config.toml
n_experts = 128
router_logit_norm = 1.0
vocab_size = 2048
norm_eps = 1e-05
batch_tokens = [16384, 32768, 49152]
dataset = "wikipedia_en"
Below are experts of layer 2 (counted from 0) of a mixture-of-experts language model. Rows are named gate (a neuron's input weights, with its number), up (a neuron's input weights, with its number) and show model dimensions 0-255. Each number is 128 + 32 x the weight over its row's rms, rounded and kept within 0 to 255. Numbers have three digits each.
Before each expert's rows: "gets" lists some tokens that make up at least twice as much of what it gets as of all text; "mostly gets" lists some tokens that are sent to it at least half of the time. This comes from a sample of Wikipedia text that the model never trained on. Tokens count by the router's weight.

# expert 95
gets: "s", " up", "se", "p", "amp", "e"
mostly gets: " up", "amp", " success", " process", " project", "s"
gate0:134144146113136136121176066062104137091148171144061131129131163099134141147146111082168129101152168104148084100143190152160104157110176165092129154143111188102118110116157154129091100188069073131174140169121098158069045141116184113107125138155088136045120076117128084114090197146172124132103078143136176129065164107120103127097135154143154124094105145075139119152107096130150126088152165107117086128170148121131098108165127097161149158163163120096094134168128124080108171108182103057174136110126178175157100112127109125086121111164092166193121130172108113093181180198135084175114125094130183093138128145155110129107149092072143166109145092083130078176129080148120092157123130143139108080130113126099135110146109147172166145122111074077147121106205118121131195120073103
up0:160108092150140135146113151145161112139148104128123076154151119140138174149124172176151059129094051088104148112133135067141125184163125131136148122175092177155137106133129129089137165176080154170138117129065129114147089081126098153080178130126129127156159194084117102121140142138121162135159146128093144109159116161064132121147134106202155126124139099151223115156075099090074116119095145155158119109142096057167102147081141166120073087109128173169135142137082187126143118150141150141143149163075099131044117112119145124137118170148168144180103159134113096103086147038125189096159122174165134143105046127166118150117099142171123163148172186110128144103090184098103110126159124176085117129152127049184151157157105107092059101133142170198113115095118092129148124150161156

# expert 112
gets: " ", " st", " se", " c", " f", " p"
mostly gets: " ", " f", " b", " st", " se", " comp"
gate0:088140164077150146149084167143105135196141184185130144060135147165081138143106074153187192150132160148094097121100158149168098155087098188088092090175124169103141188140097126155146111097136110161134081156082140083088121181081182182112134097223102128123147098163138098125068107141122118118150092196093133148160179172133120100143161137114137126097129145123144107075086121155056125091136130133151137095127134119093134085127159113091110119189152108170155112112171166090145121096146126063112133127110147141112127158120128122117143092122129150140067087177099121116139166142097109106111112151106159133105116094131051144184136087142077166199089055083140139157165137148166126145148128128169176100145109166085083129137136130089163099201150096173134120089180119125139156104105202
up0:108170172051136163179130126106115131138107094112110139097139168138083094153095083154172123132162170134190145135106157128184103139122125176088053109195185137154085146132078146168098145096118127163113052097170153108047101156062108122120118139165069066108114112155126110077054111178153085109174047124103130104171153111152150113133137156167123152097191115146120147135105098155080147139139110157144167100144141128116126131134135061108071104168117092154127105116117116058136124080115136114091135115116150169091155186187074117128127126122121154146072099130116140103158201153099111118138064138091178095121087107140120138150173121135132097170130060080138147169166142164166143138177138148147188114138090171120067132126130162175151107134159164170108093133152106110157139084100096

# expert 16
gets: "\n", "\"", "ta", " ", " (", "ga"
mostly gets: " (19", " War", " 2", "gar", " home", " Australia"
gate0:114097094166100117166086126092069119172112153147144144152118109096161120049112143125091079139114107089230164133104101111149079125117121123112084034070139128081145108149092189191123112111096173113141142111124117178184166136097096190161154112134172074128101100131129076166134190113102116112096154083096131131130221135124092150147116115147130112123140168110108110099122126115182101141125170149135160123145124144138136162109124132144187096111138155120160185135184172164119177122135081117150133118141110113144131131095146126122104160159106152149109099109105110152108100124108147234104086115123126152086152137079112069112090148118091108067072100161178095103201193112148090099203127049151129108199122202152154115153115119116166153151103154077095111153119145109126121118103131
up0:130106105208141163152140146116128094165123126103156157145113149143160128055137146147083089115136153100195148138158080185120097119071094116133106142096183107124138084149172155128131099182152167061187128116131134137184164092156121193178108156119132113142072130136117132175097191078114102119127098060148144085128238132151117168167133095126106134099135087081127103060138176092136104131155135115163187090094114118148180148121145127117138128153143139110091140138145128162100127080075046152128086145104143119077183150059173125114119149101124109154118136119104111160104080107082117158112068121113127166089221121114078063138125095184131144121104107159150099133109155143152143114135111082155176145175080146181124110167157081122169125130146132121127103185076091126145134131157069

# expert 74
gets: " the", "S", " The", " a", "The", " his"
mostly gets: " the", " The", "The", " May", " August", " November"
gate0:102045076119048066148140113089136150110143113124181106188137141164137132116132146213103093168148141078156125105135085085097118096111179134233108114111116130164090103110161068180148149111112133153156127143132137136191159111184131116124141141112121132141152134142142211094111026169139143078113131075127136117161124098129110101093089130147154101167131081195151148182212145095120070137127170142098096122106139127104081125099108137108101106105126125115111159098129140132077116136144150087102155147149124157178128126142220133040094172131095099118135159131084137168145143099114126177105140088173139173163153095190102167092142106210128121129140108161098084187088137135150101162114130147110098124157115129131111129106114151095096163133108121123159168090060156112137127144162105
up0:097077067128053086107119098125141160101144138113218099134152146137120141133137182200116099122135135079167152095117095107114114099098173134211083103100123102168109125114159060150169182102146130146150116166147159125183164107167134085130144128090130124132146105112154182090084051151159156106123144084159158129168124113082114125121097134169162093147130094164147145183231130123131100160124165169119080131111137128118095135087117127104090104122129099087125144115149142170069115130126139110103124153194163156217148138133188139055138168111097095125103199110069131179164127104140130145133137112170149159169183132186111155105133126203112106081142100169130104182117102131145131146107131132110118117150079160142119123137102141083121189155111104113150178123043183111161130124153083

# expert 92
gets: "s", "z", "ep", "nd", "es", "tt"
mostly gets: "ć", "tt", "rt", "s", "ov", "ers"
gate0:113118088158132167105154168123104145139135121153099180101120151190073085100127151174163130140147130117091111139080134159136139116166137134166112171095132144170138046082115154162136116161169112138147111100116066089115054136122190123103136168099158152140103136157146207146142155183113161147125093093068125090167112110068198109117143115081125103116107151164075130127094083124133093117085124178115129130151105168167148094091115155164141132210101087175166096105127116154142133129117169159119147119112128101139091126208075165104163171146160122203118106078124114110150172054133067110136079082151078172097069117171111168131135121101166124098091125112146109148151146082127106139113120133143142119170070161253101119133169138125101119140131135115160219150116172144120093130138119
up0:120110188125123136125082075198118088136132166089097176112138168060142090142145099167119124124096134141082101087102126155110125057143147126098077159124118139140204114200079087180188120152175123119120116109155103136188122148167084130102091119131127172112118177151175160137167094189094161093172077172117110144145147133087119195082135105147135063093094134185098166085120114156114125066119120134071119096086072203162092132086103159085185140201135167134123121149131077098115144106138102162139119154185118127139151074115145139136047134139139101095121109137179106133164118146129113137126107081152139192144120146150151063184129181081164119107118140143166160130133167088132126163112147075129102134088100125183182120089119161101167045109158142127130142129134137153132132105130132

# expert 77
gets: ")", "4", "2", "5", "6", "1"
mostly gets: ")", " 4", "6", "4", " 6", " 3"
gate0:116106128126079105157100090114153103153129092097071156129133105130149075125127115134118137086143111104139119072151097125139126192185191098125190133155141060211141114114064097087107195188168124164125118097163085137125125111071127134168140147094164126128134137133132174091086132082088142092106136119157105143095138136115090074164108099142075143121099108123081095060130128136081125161065131073123188117124061109151133132127127159170150149081127143125123171095109170147086098168140118128069128169130083122119062138095136114108168104077179124117103146080099143104110182095130065112203094124098121177153123147187136201120109191152156124135136143092088117148166123100163092131093158132183195124130125120154198189099081096135148128126097172135135049130139136103161116116168096
up0:157116103048205149138135132135110164095132173162171140110131154159157151151133132141160122153166117114106122193118102144124131078056133147117101222129134150114070093152127166146128098039083174125129100181110214102146124138096086136172129123173069069132087144176111117137115173150105145124156125184085123122173173155134164131068173179126132126116106162160148137147113106084187130090129144084100099153144172107148136073080093064072094132143119180122102101135152114084162141104134110128138147125143156183156157150104151109157112112126111085133110084169154157138144112139067181139075117160147114101150147096097139078148106129137141154191133131151121143114101141114105126093124092096074112111149122085144118089167192163114104081140160057149124113080118084064125129169035123

# expert 103
gets: "s", "ing", "es", "ed", "les", "ment"
mostly gets: "ities", "ing", "ning", "ies", "ers", "ring"
gate0:098078186099188150159190113122100123116148124092139150119088127179127138127081161115146129137083080169093104129109157138124143072165180213167139120143153147126089167095073049128109092036124138156132144130124162097146134141114188071097155099161133170118079112117167156136078156102111078141129162135126106161120146151188153118156145138194144172107124124163098118184157152129113121184118118164099164120099055167065131096117164136110122091156110121125129184122092113177120110157082132148072117160126075182159115162137118087149126106149075070118198139083125152188101146157148138179146139133105080235106115151135152093151127130103133105110117144128134108149099103094143089096062081075145106137094092152145149087135141120138147208151119111075114143121081127163125102104151134
up0:164136057141074113086128160133171114171115110160105153123166150108104119113164126133102093145149153062130112141107067138109110188049109091055134170120088114141144079163154191148132173199152140142117121146103096118130144105136099164148110141089122084135185118144090102140190100168152206155116069144136130073095120126051134135127145123083114105138127156116151161082128090127145132082184124117151119160114169111156134184100095140145116171125126184092111114163138111088176171117149114122218134075115185082118126106122113153080136163116146181169075134158103116045130099095086135104166110141150166042160128148078173137119118128134127155135160115171121163095124108157112160192178160151098171107130171090121124138101109130122144056083141174144137119098157148061104123158084125

# expert 66
gets: ".", " re", " ex", " de", "é", "ly"
mostly gets: ".", " re", " ex", ").", " pre", " un"
gate0:092143148111145178155094172134180150128129083129109152052139103183159147144103172111064089128116127095076077073135129203059069106129124156161212083156140111088159135170163158158080133129181114074163144167130152131123171109120109158132127104148129193146135143156109068140094105119137142149092153145138120117111024161139133124149108080091078165175098108129123088122102166110149189090206152147098110088078126111102188144129178130181137104142084116115107184154126071107133140129120141139127110127117127115118116134072138111166162089083139119112108148152140094163113087178155092137071182098148136140163136155142117152108102106159151136122167107058118109165190171099150115131066108036132173180137067111137087136157116148125122133118177139099125084117108145089123128127120096
up0:073085097095142149174118150101104133162118057089135076080125105166106171097150094160118085089125089079141107111117124120113121044123133083171111138070135122139158129150131108109188102120131121140168159169165100083132163119085138080141121075139099156096107117109118126097100099076145096157058107113164090133074078166108133134147133128152130125088138132138141094174071121043161174092085151129084129155114120131106145073069123103148117133104138105123102064170053140137088165129157090118140105147122110124134143165098163160215134089089132122114093197101129114099080120167087141118117129191178133124074087043102165129165089141129110135124161113154129148169149085100116107126098107102106211191106138133183103104141149161087125154091120139060108100129130115092139118155043141

# expert 69
gets: "00", "\"", "80", "90", "50", "70"
mostly gets: "00", "50", "80", "40", "\"", " 10"
gate0:154166134102057120117154113097099083111181105082132100135074180126131186171123134114167101104172162193099156090109074163134134105127147160092128145131100127095108170109100121118156105149116060145115115136095135087148176090085112109132123082079170103153128125096123131163129066171125132112111113148118174124153097056166119158111106129074096137129069125130158105118161104219123156105169077091113136119136141104162139088075175143108090142168143094161154045171140127176154143071190138112175110106156154149117131104143094121177138179181142127100133128136104110155103157186130108142159072096083148104143106094141143099128112193086129072131040054152087165110092057139132111106124148126143187169139178140072155082115116119185097121162152099131130166105129192109096105135127136
up0:149166163102050109096179122078109089116149067088171127145100164128134204150125149120152086112157145147091139092096067142129138109127152150083138122111101125120096187124111105115141100141109082158145139127102131102160162102103096115117159064094180104175128137112124127172110079164133131123110078126142160122155129074149103167104139139088115136144067109137138115126168089197129179129150063101083124109136148105158145118103174136094096147177155079157151023149166102198135113093171137135165115091137123153113135096159088120176136200181118122112166128125086095156101165175126101159160057106087119116123099101122151120117124202082155083133056061150084187086128071139110122112119145143148182183142165119073152108101130125164104120180152075144142141099145185135098107098176103

# expert 21
gets: "er", " ", "ist", "ur", "ir", "ter"
mostly gets: " Har", " car", " member", "er", " Car", " continu"
gate0:123104162143100134181072124081152108149108144132192051111105138052109113143110183168117145123129076137136087173103095099126183107122168140175160096128107121185120138089166105089127145118226112135102099193119151141094163143178098139105083109122134099102123135154156077126150136165139127129138097187139134154107080151141105113174175114091097143109118191186129166152201154066111100151093158190149153135157140156152086087165111158141097117069125023112168158111138180176090143094126131146130083126119107149181096204091132142114140119153152115143168170197172131115144133174136106123091112143138126128091105160069119181166139135108098118133152119136094153123129151145136118118107101102125109135168122114119118144134078126123189222090105096107099130126145155097038127176100143
up0:171102145147126079140111195137129131142120133124154087138147148098070120175107144138076161089114150143091116145051089082119135105117185102113142096170093120136125137101187100129147177125176104112070133128054162188103167095144126138130047117113160157118145104124153095122116168133145139119110117158159160146097087135148161149143155122081096169103093170175098142148144101065116133143099129223151129103131168142189098063146124140170109116136112058086115159113103131164082156106096142090132091116078164147152097129088115153075162152128131127102164136186129146072106156139122120129111104136126187189110097097033146178134135191119168103101138117139130151092105184108092136094117110112159110143104064126149126165118146108108102226104121058096117143126127112107091133209173189

# expert 49
gets: "T", "I", "a", "O", "E", " II"
mostly gets: " II", " 2013", "″", "95", "–3", " 2003"
gate0:124138180138119168163138148142114228142140151131134111121151182124111089117166175093165156074078129137092097151113107101087104147107140132128106122121145134072174139120155099187134118159151225154107112151144154130123145120080069157201076177139089104121081148099154145117120158167113145123054132160103118162101148147109080116126133182158145082104146187144159148112121060035110109107124150093150129111170162133142119165136071121122126137076140141135081135131133155112152130108110190031159132127104118138118093144115141199144084114209127145130085124136113192143142109168082102148141143088117167099065125192117193131118100141120167120108145093171154151140149172085148142118121150110093112164069141165090138164146090190154129112078113096072096092149121117130090166157069096
up0:105096156138133137171132137132123205102134146112175126138155153169100113086201140145186177087094109156131098104109099151083128152101140121147127095084154137108164103111112111199110109129156214104125088126139147150121156155064110158193071183114143119107085150109152150126136166133180147135100124127059064169110107085100124136141139174141159080120168173091192189130130089065093140182110136137149121142160173159142138170152077143109120148125129111126159123112114156084193109106100153079160121144101163147124089145093130213121071133142112139101068078131128174187137164140100116138142109098112172110066147181129207158071110082142110143150101066136197123148132152094111160130126118124123110166066181169112152154134112161163109133134105071095098127190119096154101135146080114

# expert 15
gets: "\n", "==", "===", " \"", "|", "---|---|---|---|"
mostly gets: "\n", "==", "|", " \"", "===", " =="
gate0:127149137136131106144064061108146106158171096111119118099213137100103070099055107156114102162107137125114084137084083126162123109054153132160162091137146107092084167112173142127089202134085172123173162108138100170114142099125129076179139146106124088152099201126079082117142108117076099140128094053137131136099053127095127161129101101157120153152129084202161143169187077094174081088139156131061127099149100083117107139113174168111176143176148084136167145124088133098075174141136074153153181131110107161110099123123092102150178130113117121112149152113145142202140073128119145132080155163147172135084099150150175152136116145158106104086137144108115139131113150138164083176173112125108059177167112089177098076116098143087138153136142149134124106106164087144098117167115103
up0:166091127094127120114200159119126118117119135112143069133128131135116172154127186100121101060149089178104099111121161193132141084159094092082124165113162143108178098138095121144200131079176145115135134116109098119125072162122123160110099128100111130094156097086140167141109121098199156134112177181072090146128154109136081134167143153104150125147121110024165184133116147160144164100102134122162138101116119193094139098092091208160021177141075122137106133161129144135130114074113183131095122150118092178127169153135145171129055122132150202087144094108097117106096106086148098127152089074120098124125140162087112149144148149123139146127089145139193118075155077099128116063131153149089134090133130134035137118126180118148142124091115082133090163188127172127180117114126162

# expert 96
gets: " |", "i", ";", " the", "fer", "•"
mostly gets: " |", ";", "i", "•", " every", ");"
gate0:098138165070102144079060119134116138104160080127076095155189114137119151157128099123119138150130127109175102099113161157101136083093110117097131109146032128175166090111113136067114174127133223143118117120098171155165121136130117072156186097145138173138087120118057122107112176049113104176122159134135122180097179142133088173097155145155091120102149159139117104142127125067131079096068104118114120077079154118138116154102116119148136151177179174176149113192091196071070140125173148134123130157115149130151133109140109162145106069140130107147132094125158133027123145138175158134141153156120190058064135159124115075149088154173122130156178122093172140119083084146151061138094155101128147103121155143095127152120168085099128148132147136118116060099108140147090163091122142
up0:095117114163132133089106091160141124120150152117071102115136113150127121078117171176112100214121083089152099105073121132071188097137151118162172148089051136125209114136133121123107148131092162163136130041121145182067119122096133095188173079174145176070133095164088151110112113129146092161144097100111126154117203130124095148101160218145145104140156094139104097141128121102126104169086142112073095113092167153116212138103159106139141139111158100134117118141122183102078083120131141162121141150189106089167132096162094134145138120160118127141155169100125134099143135143150140141175107155130149092137136200161172106106104164192070098119125111138170106110116099055143091148130162067113169103144103165126131155083165157099157179153133094162139079068100042145154101112134142

# expert 105
gets: " |", ";", "S", "C", "BC", "ty"
mostly gets: " |", ";", ");", " British", " Thomas", "BC"
gate0:133082185143133086079115157093133125148102169112177112120109132118088105115133096175106141140136135144113150052152084134159214137066084089067129116115081140118108165127087161098058127099104036154142123132139128100126168121138173063143091096202109164117152103134101140093173159204072049207159173129206076161166096159137152156142127115159136116094151148107110108160145105151131167121100122124129138154114098086158129111176103154075157135105116161148135184173129133154095148159176126080103086114165110106121106120096092130124159183150101116072108144088168179133120138119136163115112113114130108159177143165156219119071135112149120173137110103126139098088122213092150111139159094086114109111133157137125114143177145107083105088088180107098129148138159156107140113165099152
up0:133139122122108098161121133148094138079156128131110093122148106145164132088184154125081079145098085139116136150125140109091026141173135183206095153189142084157143129146155126144151074145193183123060119095122127157190133159116136166117133138064158104154056117095187107145143088102152164074096073123111153106124154108115129073091138130137084140135132107172106149118126118095123064120111128135088102173100133113142110136089162111155100152158106122105093117121128180133097168080102165170162162129107110121131149153155130142104088125125175135172125159092100116112133142114120108115144115150198164146095148109130062097157139098164092146122150123116145165223103045119140129172151105128175132149111028061086158133086122114228161152129065121121137178151112067113124157111143081

# expert 51
gets: " ", "ti", ".", " —", " 0", "ru"
mostly gets: " —", "ti", " Year", " ", " leader", "±"
gate0:104145196142153110110117083137143092072089106074064119175134105057171156130130071148173161058097130098097120110101084143118185121114150188165140104152171136135093097211149107118105157130151102158156113163182126142126151125180213081117119091084113164157179176120169119107147106156146142162129119074127108131143105102100059122136132121163098167134156105122114122109172089106099122092087153128131110130121119115173156114138087157094095148170133176102094112138129148092079121149100154116122188100106099144157120155150153135070147152108120140157130083145117138159185167110129160167145120133114075151150174121128170039171104120143124118112152092122189115145096072130130150189098147123038156139140100093105131185151082164173121154099171142102034153103118171181151157162167111
up0:131123204153149105092104109125166117147123127102062164191148137070122138167175085106121180089105109083097147157149096109116130132115192136158132095133168113129088137190116136096169211129149094145143116151177112099059137124150178098164109097076121156195160165148202120162141097138133071145133110106143112119167123085092078135107130141173106141120128118156129145130131095107074137139146169145190080152152136125133174098128080099123090136169107160093083112137096134088071113156103184123108181098070107119144124174137145183018153154104106167167137137139150152132181139153133150115134145114132120145105153111092130072171123144145187165112172057139097106109092157152123130135104129136041177155133150120103174177116132142114124187136185135118088135080155182168101149178136078

# expert 24
gets: ".", "C", "S", "\n", "1", "A"
mostly gets: " is", "–20", " 0", " made", "?", "year"
gate0:136113120153102123090129110114130071110156107158144096104124141095190123115172089160132184082086121155172094116079160146075145132050137124143128100090170075129083119145133134129076183098058152121142165100140157112157163089139168103123119124182116079058139113189135095151176104097153194160090101075105097096106147086072128144117147103168142134132094136139162152151107135095156128118156078168117130142060096063105143171142113116100088125166165124099138133078069116156060128156162128110143132128129175187116096168140138155170193106153119125116119101111091101161054083121104126114117102103150134144130109064142171103089171128152045058140147142141151131127106158155114098161112146114118163119111125086159081145171112124240122154166177140083071134139157119146160135079093128
up0:117120107173092131083111085136135094102142085151172122099116139110159130102195087146133202103083125154183096096082167145082120132094124114172134093098163092120109098134136137098093161127074148132105144131164140116165167128144154079129145116160108109013116115158163115180175128082140184147101087076100095112092152122077127178130130104168136130131100145109128135144130151104151126134126102142109091116087114042116121124123124107123094138142188118114117136104059118144061115162156113096155107134117169157099123170097141179140190082151131138100168096112101112142056091117124142119137113105137139127110104085110156100082192119178053035126145114114146120123082129140069133136067154153080137097114100016124061138147132145210140159192142132101061141162159107142131130112111115